Experts of a small language model.
Size: 10 layers, vocabulary 16384, 18.7M parameters.
Experts: 16 experts in each of 10 layers, 96 SwiGLU neurons an expert, 4 picks a token.
Training: a variant of Adam for the experts, 524M tokens, 7990 steps.
Below are experts of layer 6 (counted from 0) of a mixture-of-experts language model. Rows are named router (the router's row for the expert), gate (a neuron's input weights, with its number), up (a neuron's input weights, with its number) and show model dimensions 0-255. Each number is 500 + 50 x the weight over its row's rms, rounded and kept within 0 to 999. Numbers have three digits each.
Before each expert's rows: a language model's description of what the expert responds to. This comes from a sample of Wikipedia text that the model never trained on.

# expert 3
Description: Word pieces inside Latin taxon names in species articles and taxoboxes, such as Clostridia, Cerambycidae, Mygalomorphae, plus words like species and plant.
router:519597544598534502493499482562489496468516538515463441466505599505444559555488555465440499494439470539468459528470524497398506500527476503482456608416447497572513456598507481511524473489489422551498463468486497495497447485546536364513439477388500549418450576467565532462474553548492494511405449445561475428512429502541509531465506446417460406523437470455482550562631517553429557502595554604471443575529447426489521432506573413499557587517379463411595404519495558553389470557464476510417585528478524495556458559472507449514512479490569533451564582474504503557446513477543549600462483547568438454514541477524519520539521422537474541460408501440483499441526530497519397509469436579473472468471481491543556493505484570491424433444466576512470452535460510528433455513457535
gate2:508494472453610542520495572530423497571461482506467468616488485571419600583431555546607508473476479490592535486434444407485571493428458503430429440470507487508560502516513518450533455578558435490408545524447512532608467656443504535545566468548541560488505548504546426551514416565485528476477487484461550465495470417520483514516482486501497532569537491500473471531514485506498476582567575540529501403516421550327452469502469529552452541590418503489512468410454608459465468491541386519478503599533579537503492523475465487515572423526552557570500508494396538420485482464508525507468539569454567540524464486505563511471565472536496520588477430446399434414515446497484472514433509514510480547522491490592569479529503451525529460561565546490502524465490430499535459509387511
up2:515518452587476429609544475495408562529542430404452553466437543641468521506470497511515510461450434494495497499477581424384468493547466398478412500426486441455576511511501522497542492580458400463448537469508522514499553524419450428522532564569457598466468558551564466513460544495496595468394450619617505557494485500462480501447547400503465482500517509550574496440545468508524465500501490453551484497473451518497459392451462498420499513530416488561535537460495557491505477518429484467489588528486524566450457451545561449609519547562540514516539561453552497547574502528490473577540514489488489528544467467453452484570486487507521535444526420454544514570412542658471530468479585634551480500558433425504495464540542502502537398463566461466545408453506450506477525533506454
gate3:467519536538470435589479420638512495530479509460550375437448442496526588470507447576457529489421516584509474448499494438487534560452530494571464482529537462447493446575481438397532494485442530453592428472513559461581515470538533334521519475419613450465493543457465419522497571397470500501458578460515522525458442485459374515525538595586484521594434448539522563467450443516516547541479491526491530484561482432528445433516604503483519567447493518541551496520489585502480511476443605389501542566481516483600552560474514429497459525503547441453490480528529486527487447477389566525459435489511540525486493520496442426479445480595499569491416454539501475468447439545450445503402508475521604502491436584494548466607502437518524466502456434514539513489507480458572508478501535
up3:415489484631504543501528549511430489519499567505477528512426504609495575521499629448503514521492462477534510495422513488509509519512413488461535498433468478462468388440508508459557508531504455478516491415457577511503440519592490501438582509507457562412479491456471535453450431486514504497489487507446505415483504483555396530452512483541537591517499645381525451561557576557573568430565525536445558405415475476568491483438467480559589460423466588472498457456540493450501412553489496484436471474505420454522528475521497530552518522536607515531556481449551584581464488455595479471499572472521606534556486540523541545536492430456460370551555509462480516517628472608559506521425474516491446569452558428445482492485466557566491470455460570534569522525442435457470499439534458
gate4:465554472501420536533525601574486534442563517494466446557517509485564535507503508492525518487503516419507655527532421468420463509559455500457511497490450557389460564495506501446424494379540425574456451557408535528610475493509479458495523523524519497479544597497492499408561437507534447446544454490525471462637498481454535392441428489484479448461589523484461567485509438538402478562448518590608418535567539446575494542482532555524515473528445459484534506571510582467405554533541587482567470546543335524450392455526392533562502474545539551454465548491469444558512500523447510549497468501504515521478419443530505574474509549511514554446438616525511502447500479578447489475474488581438522503503505527481515494461526446462456536469444428591466448539525515595481460479470549
up4:416491593486425466532570588435515435578516481515514464515607458550451408466445493469484452521440467474442543454512510483468517513550388520470432503526511449535469518464513435486567620527415481505560592521530517522471423514643498446505513447475522509483479527484430427526612530465548513518522556501556499483523449458435464472526521461473469455522550524514428457482488468479497481561468400518556467476494479528619492480551536567468550480487471465598493485492505547451465509533409502500453498507527466442575486558499476508541497531483567539431574631503532475499427496478449546540426447540554564410632560449512431397498454496438517580506391472420473545538513447510505523492452469506575449494474410532509547526552413414461486466488604469449525388477534480603652470531552496

# expert 5
Description: Middle syllables of personal and place names, often non-English, such as Haute-Garonne, Silesian, Venetian, Aguilera, and pieces like ian, ley, ah.
router:609542510531656533443431514509474577479483598517426404386574531448458562585483532497461483523491400527552529556543525535466478472536500535475418527442448476536522472598473526523405400456612440608426517543479454469488504541506559445598466480425467501486461596488522545499437536555482517574492433449493451474480444480556514544478548470485466445528413492481401556635489551476461545508509561554479484568548479470487510493548527385536517570528494356463607498478471511537472448530549449488486552515473487538531416522543516416528475423459482476466484500522408457497449477520510532585474445508527535516474551490499530533518552462494477506428423485463543486428498592438543428496501453572498441513463423526554545504451468539453425472465463571514499504519469529443416460498412609
gate2:549468476578537483463534454442534475513465531423486533511504465588572437495489422511531557480557483418568510460449511478540506527506542513527445548600501519584467508593436554478495480574541487486518483444505538519571538515580657555509542563527520507565551493590512475445475388527522571488450538545612539540461461407542504505436579559501508527528534533521470562475429545520500444522438519540433474382456453513498472501397631497509452476447500595482582547562514439496515426509519539543484455516492568548601507512455430508509512441480534515494426422475551562419554536455428503502491463473407501464550641486442495409496490557493508414472483551432558484460472368436416509467535482492574409536562520592464504608579456534427468467493480528499513487517568498529481493491586454
up2:429458505591491506525570452492530510482485564514490550525502494455481441433522410444556447522418450601598392541462513476537430504522534509530529558546553399408579470519481613519543615501513435408486437482516532527535470449544531461448539496434533402410524514460496413532492493421515476426449549457513467531470526455477491626487563462431527398457494438516486526448458494533504461484480502452521489521592440469472463504416532494486427383498496441465403566532545497497518508463473501439523582459524418536434457474505428458541434545493503528563463537600529485488411520549415425493438449517433482452479326603547548569533468476439527488476386535523499505510512508509522490489431547553552554565493476477489474539506524489555501598437477551540505443552414548521481560478547579
gate3:472435488548567478468389449539516394467490466535480532522536549598508547484509461477498532478508405536551579449582506505546464428557621437535519591549500502581479496528391450561446585493581521432427526521509496463466558538507479507527572459446497619626464582492570549453515451586519522565472510441501372457435418488472468454567503449539468502415538564358450508557492518531449523501497615497438554522540429412492546610482488442469541490540588492474474552458473501459505506441440442519491510442460490471515489534568524575449550423504513425490476517521503496546455558478474524488472556454443562476537601461523523434559471417555514524525406502461523481531568463511487538445527523501436441539567420580502460496468536463528468506481528570476505541577517579572518476432423452
up3:477510517591477464542503497388439597532481501449454422514456578490642463513502482486537505480491525560402552426509563451511439586468502484506483546462485504508504489535422504477472491579557443489605507424494510560506502508509504468532526401417491565497501569440448497476469520484450509380427414496554498455455500478498529480465515549474555475510450477567512514494525475524661526550517370532593475428538525606487577568518465499485570549563433412490438424492421424567474458475504497580481487504427458358452518440475579483425547465484545446534511549449481489453521567456496504505514547575454543474471456548508447522522410470618504477536513485528533551460497485484473587485586471556502479485511503465516555495382410432415549519516519472436566569433504499464400509601535511
gate4:442511491538484486372519489507483436450550547379448472608542508441545566527542514505478522436483488512546504520529419490572485489545487558509585497508542508504534559411539511478501484521556484471445358531563454409506518435563483539498517426508527603489481561493490444397441500454524521447473454394507378514571528524464446455540483393550548494450570538493554464525483467490461564449542489489474492391452480482565436494520532503490566453542528476540441509490436523572484375543568436559507526612474468561477455458491532457438526517562418492523514493465474551551418549499541417572599576563464552413512524533491479552498561568470442434345448485532532495571513449567525529481504387515557528513550513469448431546425578461545498508440437467495500539627496544518531529484480543
up4:470415532604453508550470515549518489546575555479499499496598486585470554571509455547563567544575421522476481468601468549524476542532531493569482564449445554524394513523568453583541592467478445543533455420420497511527477515582474518513572450473509430460535490526566411584476527548515445499468473541490554509485454548473473512376545485569502526473514433479475491445477565535440570445505514595471544439507556545478461562479519521451494555419424568543404505543523404481551425481458514505527511501528428471485613448440556423545492545589480529557479462535482489526474542463562470460593561593467439644475566515540468485518613492496500515503493431448486493440565402536570452435469514483527539458450533413501546520451557520390542566492479520542468569547575564538459496595487454

# expert 12
Description: Words after articles such as one, two, other, years, University, and decimal percentages in census text like 27.7% under age 18.
router:538527530510626551459479506500531561482480562533423478501578602464471564625456525426477496465450490519520478505496487555445508523541554553446460494434458421505556440549477452555435442512540470551487498474446490453496480534566533481535498495408466474485443538451562579527407514570467501536480419505531431464434466522508578616437493460483409469508399472521476540621551612527467548505539561547470447591491460461456545421497552409516526558515462471499569455543464556559462468508610426507465545479431469463501502501559524478484467449398485502506474512476463426548463459451585493532445485539604527469412545551555549550550535404511427586425458489469458424379563570483497503495550474501445499478445460576526525494476422573481456505466420591552528431512448552488455431540490603
gate2:501459525521463496451515478546406405515467501609562494475508560545581472486456571486527505474519511479476523516453489532499553567496374528511505494446412510543434519423410598430482451539498536512447489451560451585584404500594555500572468465470455505498411486485470385478548466581557533521535497584536597402443445420490552595533511505508600543544409474472492432516514515563497470504507484477523423559553508552480547488469485475523600502595475600445532457458517385448513549504437522575518508482476526512451429492479548485508456567586507514609503524531481489554498414536500540491541510573516505522451526499393517485365406473467381516506470484512534540559424416443484392461542570477501492518476519465490528514555467433473551485439536471515409534528457505437612440523541517
up2:474483425531486510537493495543593612448501488456473559493593426472479536500482487493544401498504575528464544517449488470479473466407510404540517504573546552460468502508443495436435522538422518569472483402550464478471494567482478543453470515482470478538477554512478469493454524586406474397512433512459518532409423499522505479580500457422532580437530456559478534457514567595450402472381588569457580494434597491475506467542543514444532484512557485446558531413465438571470444465471481549529540553461530461455556560566424465499527533536502461487492498421485580525540434505505487539350510467397489468555454389564556536578582429356471492531520580482526535437555558512488425525485541482490552551549540467508584453452588448525490530484561517499558597565519477453447473548532512
gate3:565500521540456407443528463498464421507519539482503507543454545564432489507483535522585524456527541539473533472603523586460517450526554408459426474509463496470538488400519479692504501502539516439649419538518448465516439622477584559411545514457477549540433518504455499471495599562521510610463591532473474484511531465535539503587520522425514508557522521517503513500540495548495545476444452533574446458489490536549594437476496508516487463526523532448455439594533481506493487502467502500559576431481469584475523473539554505543599463560470454530472488519502547575543523528387442500450518530451531412484511464507504524531547477390408406567473539472491475584447615508513480474520446607604394505534545452527462532408474465469507486521488529520490467619597448539499520471410469
up3:430467475367473527457429509487540486529536464504514505521528413527546476461526591507522438448490493515393535471466481493536544459467581533514490545466598543385474411511464338486572441518489482519525498564529536492506668534551572481473511423521565540402597530519484427509506508490512495468535439540467438485432515483487487533605480430513602482479477558500554545502407469526449519516521404526456416454443504492540445529495533523440550500468484501462451500495563533463493493500441365590477522562516474560402466495497419426526457580533466513518517510501533544568413529514492429501410447525414572547504433477474480484591507498532476472619465454553462481493454457506494598556529399476518545468549489549513423521548495429462494501416557479378491618481464529417507497539540471
gate4:478514422483587473532509490516510549488461509561564533563546430632477461535483442566577363455500530497414554505446531454546442499381513445577480447542510497565433501478455567492525553503369424503453521546549486461515504530527495522504560536499579542497563562453468431466428451500556514465477533509574545634455526562469507618511558561490563549507420562479456516538549519554537511389477458523470506522533470513481553562500507554548535584537523443429512528483556472463495488484515456529560451518521520439528450502487525475509508521586485487523454399532535443536545537450513443491492430597557464507459500547488562491500494446454576542565425401542490498542461575457494494420476454481576475465554539468620543451522582450434511573478558473508538578486493386383550580448608574
up4:492605492525477614505502583558425516464529493404466429522496476533549522518451522518479539499519469499574457470493478551583435416419489617504548580465470543508561507560519495593552539521534478466471438472546511507494445515568524505483536453450539489489391618539406554437493544445559529491477573423522538446491479509489536487408371522464507483486492434474520498567638444505393465456479478478574465534460512480587445456497384515548463525517469449529577463534541434470526429492456527481551481565508520510565477575532575472473497426594429603540485452409506428503416523431585441535522529532529464526469478492484567543559510462505545476426464574526476514484543515538512507470473567507590466525527473464591483472495662436505559520424491474517394596526467407501489513566474500

# expert 1
Description: Mostly the prepositions in, on and at, plus mid-word pieces of rare or foreign words such as Oeuvre, algebra, uninitiated, in text with math symbols.
router:559568474488542540466458506525408497447458580543512464460534587444500515523525576445481513514410455514448555506517501439488536458510477560410469494467475455484584457610455455548423486468591427508474444464549435478558548495558579439531438489503464498456430577446525519508507497490488590580482484451562509436524470483584516514459507470451401436533478512473436586636519514535392578452554569537389430497488467493541548514543572407611501488549408511431524423540455540564453545516497473540491488437453554545599487530527474430487448422486503453371474519481435475533430498429565581571501482495520542439505526535541528527556569475437470552414504535431582467477502571453506422474450472520476488540435491548544515517460560555475461467398409489548482437557520586516534437502468577
gate2:544507468449560505564494455463436533500478506594491526443466529499559607441628465430457510579488477493548535535455464527505491419535595469534565486436502428443415512467469420509581425502490424403537531525481536435426447387533461476565491419481527525490509455429539574503576450517496589485478562560589487508549475434524512474489543514549444454462430523484644472476495404405500542418539493480546480532463477549415468506546478455499478497536438552591485461530436576524432466516460586571485579411522610474488424467447477508530485564543514559498441448479418482492509482443472494478477432478539456539506480447485497411471431520463476378490476551487489552587436384480456536402438495529481445438550494488531441484456500503560496465515472511557508473408587482539622521552491524
up2:502501446445549470482492550516546508529436523578504550447413482479551552536512507563518479497542437519586527534454564483531439410412485475566403532466569451403523488488537455485458514553529569493489506441509533561423537513470494496567490508525374494470496413461465515647468423597540582529500491413499500422454458538544514473478509497477468596461579482473490518492553504562533489419481457544553428583482397526604510407462541481465520458483493484560480495549557579491494442560544372511521432515523484445445471492429460473477465603499559531484427500490533487552580498509445460559452478518479481522400562589537552513412425455592515475560382505515435535474459500585544407483525479492434491508518527484528457475556500577489544536419515502381591630497458476464516465538446584
gate3:444530468545468582494445467479496493510512505452502478453418513582493504482485484549546497447443477397425505474583486590508542513495479508521543457490553478455525500376486467513377533508472487550511430481549534418586440506530536478460515485527448593544502436454419565430606479477514517513550397639603410527485431383441483343455471515446399463564580582491472501495442531530478567455459459502454449533416428532625515586495455531545496488558519450497519495459453485485465469547487497454536458460441519518499471471512492577553423451473452554483538432506459513515491469517500443407509515477498464627541466637520394481511526497508460489517428540445535466540512554514506514484414444544509502542608583532559507551524553468542447414418461512500474480457447540575550469547522538
up3:469554513434464455481512523536473568497537514462467575518513475553499453520510445552556475458515532595599529459594557536549471629515537619490496601445596508495449566421568513495441441476415515539448560447461476575449574479474346581493488444442608473534420510526493461405428515523506545470419477492456506472521558536486490548523421532552530448582448504477551492432557572476451466472500501486446522479506481508529603504460489472568533504485432495490511461519507519510573513435505462478505472518423569477516502469475460506557538393597468448581507453511533512418473530495455512448543468603508471487507584482477572456517572449437597548450396587529511433461483503496467392483533516504582588382481562483441499525520596490481548551381485435427508448505470479500453550537557468
gate4:559427498600463389563486623511402430503439516541555498443512461451553533611576476537476522558530537542556440544589462512496501418492507462510484523452507477495412519552569526448525487446514540439494524447562428473452456464555513523523524437554496537484560480502432474400577533559504574478482435483511504501486511427423490443446489421583494469505489511466502487499389493387561610528495513553469530483381515510463449462471495484597515420494471537530583446524551525578555496506477540481489454456563516550488536458639420548515544523488466534456498528500481585456447523482467559534430574486545515473569530466604501505405542526494476534573508458548524537378481590431454483512507450609462532498485576515512500478392516450430388376519498499513539534592502492555510455510431498
up4:421496495468471476529453529444496562359448545535540416484499451535495466520548523519519538529489468488520515455447479426547490511450496395541526514500437452467495534480473412446495499514545443539537578439547508487517596466532508495508541396575503523489555393423526502450494551490467645495540453435550596594442553483494474457468468500472548535483507464518425558470401511576479481541515477535478586482481505562473567463490511447615474506445519581659503505567404497461476570474449444494541613411461522441545436490496584438468506507469482403487423502514464604524471500425457575517478540528594531514512537465433486464463565417545507402445504621519558477451470587562535507543536497511528552481455392519561615526585507453481569542487466478451526506483549437504533517505431453

# expert 11
Description: Line breaks before section headings or table rows, list dashes, pipes, and opening parentheses or quotes, as in (BA, (Jennifer, "The.
router:539519463529572550444464500562439497495481556538438500442572582482466499575448555390495493506441467532520559559504520536463432435588542519416505503447451437549515418511428452547497486453529427473408476467485491505575474488562519448561461472512478568419448581421537487459498450519427573542435486486515498426489467434572522567480455464477454441542496483443445576570495587572511584489506594558395495515476481494451496434480498373591543524562434400396518336493513577490447476546520498556439528485455511504536483501532570418450427437429515446440485582474441491529419496446582483524471537568599541406472525466538513535582579509469423529482523542457468521508566536465592535491498439532443504588476500558581480528504509525449447472457459548528490471515505501542527478580425528
gate3:460528539456513484545481401421502453523551564554575468510471540501503499482475437396510490627479430434496505483514450454490455389569438522438488475495529532469430552458557544497384417497426470473557492495529462516526422497472412411498342521505493556485517519483449491389544397539402630521370541493562551524459334506422483521571514493422531525577486477544469543526470484529504540453508506523546553516536437553559505512527438438483415476455547541523526420512571534412533498531526480459512523487553464483500543550465508486518413540391426512493490561477465448419512490513438584505479487530531511509485521530545464513447512607389479452569432504420541510495409516494485513486483595466537467407596515450487496473496520485539527500500459437454555511530484499377482582486514519
up3:479603582476456473511533450467527476456526459489519544497490479488523503428500443588526430484493485421528482576445552541509479458487497490390549442460521574532542531585398519569479465419553402506507427479474588453550489416581559555538527509428549355480543436432534414485561540502442475544556448394388548442538559478531476512474455505558566557528490542510478501428520483577532493546622451514448430454508398514473505547499500511419469451547409532449467461427498504607480390521463462462509526504484457516506481457488504444459509371483501436513381485512439536562489534510443440439485453487569511393497398447526503479498546511511512491460516553553545536540489538418564431474489510498422461472447465589468489435509526529548484490496566497429580427535437483514554444498470384
gate4:480436598534454461572452568501508476490496507431390410538655512520490509526463496535525494458492528457534445538396535534472466451375526618438582493470601485390438562524534539535524473542461534473493444528585480505528450348574492495505419551520483588463523485453500492514468513490571476515506578455525445401463517572506467483464500527552463494429510456540472546547551418564471438454542508468551482608492448517510546433484539482495442443552375459474541542459538450529540456525588595524373544475481511597514530540507500478572436502559490450439441567430556425514487472513478465479550406505469477505479494532432485435496508493490451485550522517587555434540507482510486500403504487500551480591594503498484440434535504454539551498573493436532477418497552421575566449544537481
up4:559451389494548510503504449467447464518532512383522531485508461474493450535561526560472457445443469502529509431511526473550428445566427413500457453545453473496591550542432608502524478544468495552547544477445602509472556553424501551518531462499452499447491386533588436550482477555629439466435479579462484584467436454465441569505457483483501440447562467444591408560522481463521473508413545565499409433489602503483497573502368511515512467511457510551522490454492497627560592500416541527550467457505527405470406525502570568467500554559452410484525503543552562550540526512496590527510555510529488570554466541570458593530620469494549450502474479472477594470482530571489519534474458382521521465471635514495510530510528462575493493479451534484458516526467538474505529461521573
gate5:536574422506510575517396424581453536515466511498554429497572532481436507441510535434545557522457414539515519465498503501508417449379560490499538516563518522523517531434464469430534544484468522482418476538587622533503526438540457510498466464494552477549466471511431542496417491443475572522534539542543552527408408573501441477484557370476508408526476489461555626519507501418518508493502509501439491602534496476566472437468483434599469506557525481505487549529515580529497539467425456496488440555509504518412510456574496530595557395484475561531488493492471466380530429511543560549518485601466513557610525555477514575510491541479512458558493571425618452471466482482522502534484456512463509515384584541480546540463544462550434584478562493580382460447485552539519596559441490
up5:447511504563431534501451465524408491470495547519484507484539411563472441585483406565494522465548469473485464549543507510520412384482420416515436497517469530584496475532430460464544379513423508479490465474585542606495517562523505488499508505509490569400425582570387499519463502564568504421560590499546547516482397450505470403591435577499540510437488445377541528514486495418568512416477595368471493535541563455537517492472377470563513494466470497475571513486508490591464525444547446552430424550575508490499532596491511460548506430490495586504483426396439489522492541463463511456612430477596483512467544525510441526494581495495557469489488499536498488529577539502546472473537505539462545538495429450533522462470539427511536514521491499641511512490479497527457589516454544

# expert 0
Description: Line breaks, sentence-final periods fused with word endings (s., ed., ).), heading markers like == and ===, and table pipes at row ends.
router:527519524517519551449424484510467555492505539580430440451538633466451534561487509422522552509453502492536527572490515524410423480532507527485447522471441439527495372528462459560443422451520443562443416441412465462533450515548584417567477557390502496415421485448581529439456557565470519523462476451549452423462515469533560641437468482499427493561477509469461571575543565543490555487518572556474447490572471449494547410470536378551513510561434493360538443524539556586508511510539472539415498509477530462516442504484540464520467471468496467460469520494483488545458432504556508551514548477571475427464520472572556594491560389451417496482462474496453499434501603453564499526517438516483472555503485564555554506457430533531439498434506548582510456503507496522469407542403572
gate2:478466534507488513495524534601458461553486424509479561539503545502588517470495452526560566510577461516480478579409405495590491461449511441564534581361503505599462480523482493466463503492483510463515439448472573470509539418580511384526447434529539565514576458526497491467509494546528551510514526484518453495525558388514512527454559528492453465483546506574397489480442471503447422587521506515533425433464441542460492462446604559570443474596478536444509535493520519565514458588497490491589504517501522509476512414500582533562526435537507388542426470463426460485326469520459594532501587505527585563558591483477519541566549503464525448540463482495465502521475462506447444507498522495477494576534564512494478405422430512458473481483552609503508527437483518679424511543437548
up2:468441600563545548516552573608539529432548544435462507499509488480480517522448501551599505442441542556528459459494480461437420510493512486495383507553563500541489524459380560495460390460461552491486435568509554454587506546477499522448550478362462495528426553475396504510500542577380495504444535548484473503417424457465475558582533506490543493448490498376565514570461496492554513453481494460502488513526567580532504452557403526525469516552550476492509572515479526503545549453570639539557532513515505414461483545500525490490539565488490503459525459537480513444530480523446530470578555461400469525549542494531457532452522556459512565447595573436527430472503544431611458511503579425519457453453414416516470511577506464568513513590486496548467545580579517409599472483461419
gate3:481539481532549535556418564538504451440475536489469550493524507426638539483445492535609471477472421497521517475541502433519470512484461450427568505450464471580675573537463557448474510496468504475506473523462434404504463522540456463542494555552482443515456502522503472542435420556474482428505483551610422457389548410534518627484477518450441542512562513512525554538473651593536558453500504444481450475510514505469493477501499515362533498531413421508523591576539511545527464534547527471593529480488507507477576426510497402500506531457556502504507420519451497569444440561467478425553504563428532518524530523499507509501441571574395407463438549550562497497583537468518462622483532585569474509512461541491540430522558509502501597553511505518536525522532520597554558462429490
up3:444359418515546469567584556521542482579396530590511518413498461467555483475453573469507530505444529479506450527521583490485580463546528489464528485479472534432512548558638522541415499430467509500490449546505460569553544399513461504506472547479577587485464491537444488491545433497596448436491582512495477498450507496586550468610572562504397450505469521535464590502490387437455489437490502512396517488398479539463571525464557511465424554512392477506505549443516472545510537545431516484474487473483511447545501505444530469558515445527417421488414564521565566470472539479430466553547399503528501492501441577556451468566631523508583374507545489543459438493493509455502557495413422512542486521546525443541490521417585535524451432434450462472492476476545475543543538521512567
gate4:525578526445505502476575448560475497489498517412493507575528534481548634551453496462462514534441535514521356453455472454538459439498471522426540477492587533491630532539415531525539482483553473528447441517480462431493513544468538457441566475375467465459492520475530494475569443541534537455456499501501473524549453495493453447599449501560458418583432539556531538541438600478493627565511545525500480409525542653507423586525521417514378447526506469521468548533520510485523463430435468480535546446576483488433490509507507519522431528402459518564487470462484447394341482469431491525424484479444413409521508466499432517584586457481416492506542543491470469503493499488509488518415570499454548442486556543502441556584543523493426495608518467472502495510519448493533575487505432
up4:381372472434495481561561548501524594511500527508487563530521457423548483514516514550537504513496427463565482561521396548525489530457455473495580500455553537509520574480361371483503585548410410450420544517568469437465485454489519435501567535472547463547501455444503507529497429559445509427560595520460547556587521405526489478417385504530504444515502505479447519492482499492464529475451498540526482436496436525404461478518498508564398502396479516463498477489556561417438515588500476472561375496514599511526547458511530479598469432417527459417503546540523470532474423464411490454493476451431529481494378465615517497546518541512521465561470493523547627494461569462520564455535460448542455521501456582537506508560469465449416550521524504479522510419430521497431532542467487

# expert 8
Description: Later pieces and endings of personal names, often in tables (Benn-ing, Kaz-ushi, Bil-ko), and common first names like John, William.
router:623530506577573560483444521466466539524465565502423418460547513433462565560491538430476508530475423481520564568506545458443438441534494536458481496514450477509522460618455543524423399436571398595449493508470470478509479504525532482594492491445471555500415545467564541473474574561426457544489422469474480424494422463563522556451544503471418493467442465473441542622530504500425532519486566582495498584567507487466526437533551348554560515552456372463590460488482531549441440545467466538472551486486468527546425521549479412433472449492477462418454548475408481540472451507533518563436487519552538480490581492470555521474575498445458518499435501466499488421511570444579464496503399593450421546501428546523480491472484522443456439483497569565521502546444541475431486515458603
gate2:537505475499611487565541426409498598546576451463580449482405461528442498572594405577592582522464485419513546484445498519529455518483499505466545469534483472509520537570522507482533428477539468543465519557553510580518520446449519495503468491517576519491467439535474496503484412442515450435499466452507477498525493360467532451463533482668516542506558520591509505499478469458532474515568486548476564530609509482370438467533431528534389562621508520457399487511552522552562515541455511532501522521484445527465478435512464448467465627523462548472460514403434456497522547513566508460555420600477460526402459483499514457453527485526514450466497562478581516553541439480517476499467562587504555484451525572384589464519563449448510521405453482430430508509543460440439431544491551
up2:454456420436459533553457472488519471499589480546533478533496513470432508450472528457494531437483571533471549487535540532474606458470560474528487504485483555474576533522437558523467505476531532497445517460548487444429533467417575521459589508429454483485591526534385490614487587470436577473523526530606431503593477472450556438458380561531484404485496403493461539539511524534557497524526471491500487496524550432472547394422437510464456544531457599515453521469369492503534585448585421609533489490524582504542514490502449504556401550410563438545505457439414489472493478540463522591538537550386454506439571483501529437494411416585476564479533511495547515395521516506535479484440479441479475540526587528455525509481480548536606459482515392525484519489531552509442453593505580
gate3:499415462507583447445542595550410468536436452503496498503488489560560438586507357547493465544528414525440539472461471551553499415512489443523411537528552477400480548500552536458506462402531470390483508520560512522512476500440518474524413493529489581417480475577542446504531526462516557486438453449493579478512528526486430471547562546437556565527525458536444469514491442433480484423486489426529471473534548512405480533463450426472368530503436471624547500449522434617547481512557467588563428516531514542483451481501499534413532621445506556416507505535532492397478452543435592439468435505465416566517507456487462572477458509419514513519545464505552440383530535505488437538473519516422424483483518543494483430490501466556460478471546514565526562601603487503423534451466537
up3:473525409543497488502424489525568404499415428562429404539431506551509401486553514602590507543544541523490456472525463566544417530424547453534528533522521476394516520390535420537513484522520646501501419438566435496502548564576514627494561484467574430477338422532473485474505421576479520525530438536520469471448554520489439447538464561521514421496471591487477493520414482536580586510491474482503489428440503461562470503433516522444483536498543514502407511466520392403486465523594534499535452476581508566456449563555480491461564514542471498428450537502461557476445468553419517514488508539566561466447466555551486475448477488549524444487556516512531591400537484591493518500463429465458537594512449466401501515537464470521467490523547492450447487489505458468481423459544451
gate4:456542535534566509472471536500502450502522468562536545477536503414445442586463540423520388446516530483508531508483609572481387429490527481479492534538494454552480496466463451495497504502425481514511448566532494543564538522666442469478442464531517468469430510558510521540453394619532454555452469594487478447468500449546471539533505563546472496535494487512487549483476508534546471485480533561459437559582480453476531446520494444585543496496499453425517479537423508539489546583568478453462441523487426477514449378503493406478572529584476573453489524434493477568461551419408502444487420486464533343426495467560488482571497525382512522485410467474609458579562400562508483485395484617514500530518498518541538546513450463358527504464454522574558455531514512443457548581471517
up4:465504495495568505575513437536401433539473450521401501509477484596478566529529476495513476510541442424568469522473475559445494403492530463558497471562497517478504527479470565464514526457520578442537484456561528464533533503596447457547511418500294481504436501484572575498472498668504532569548377446485493485431529495508541493530554487491471518492632468493471515558498499499541587513485504443482480515603529477536513488569677473582545543466506495460401534500577554473480501486545547458504416482477548522526570436447441563444523565508479545415450449515483505500484454389483455512575439527506491557546493486550443453432435537480569463611488482544524409561520418577450536542461523561442444598523533418520510535570524483472581505503555467487536486496530582467495523555466496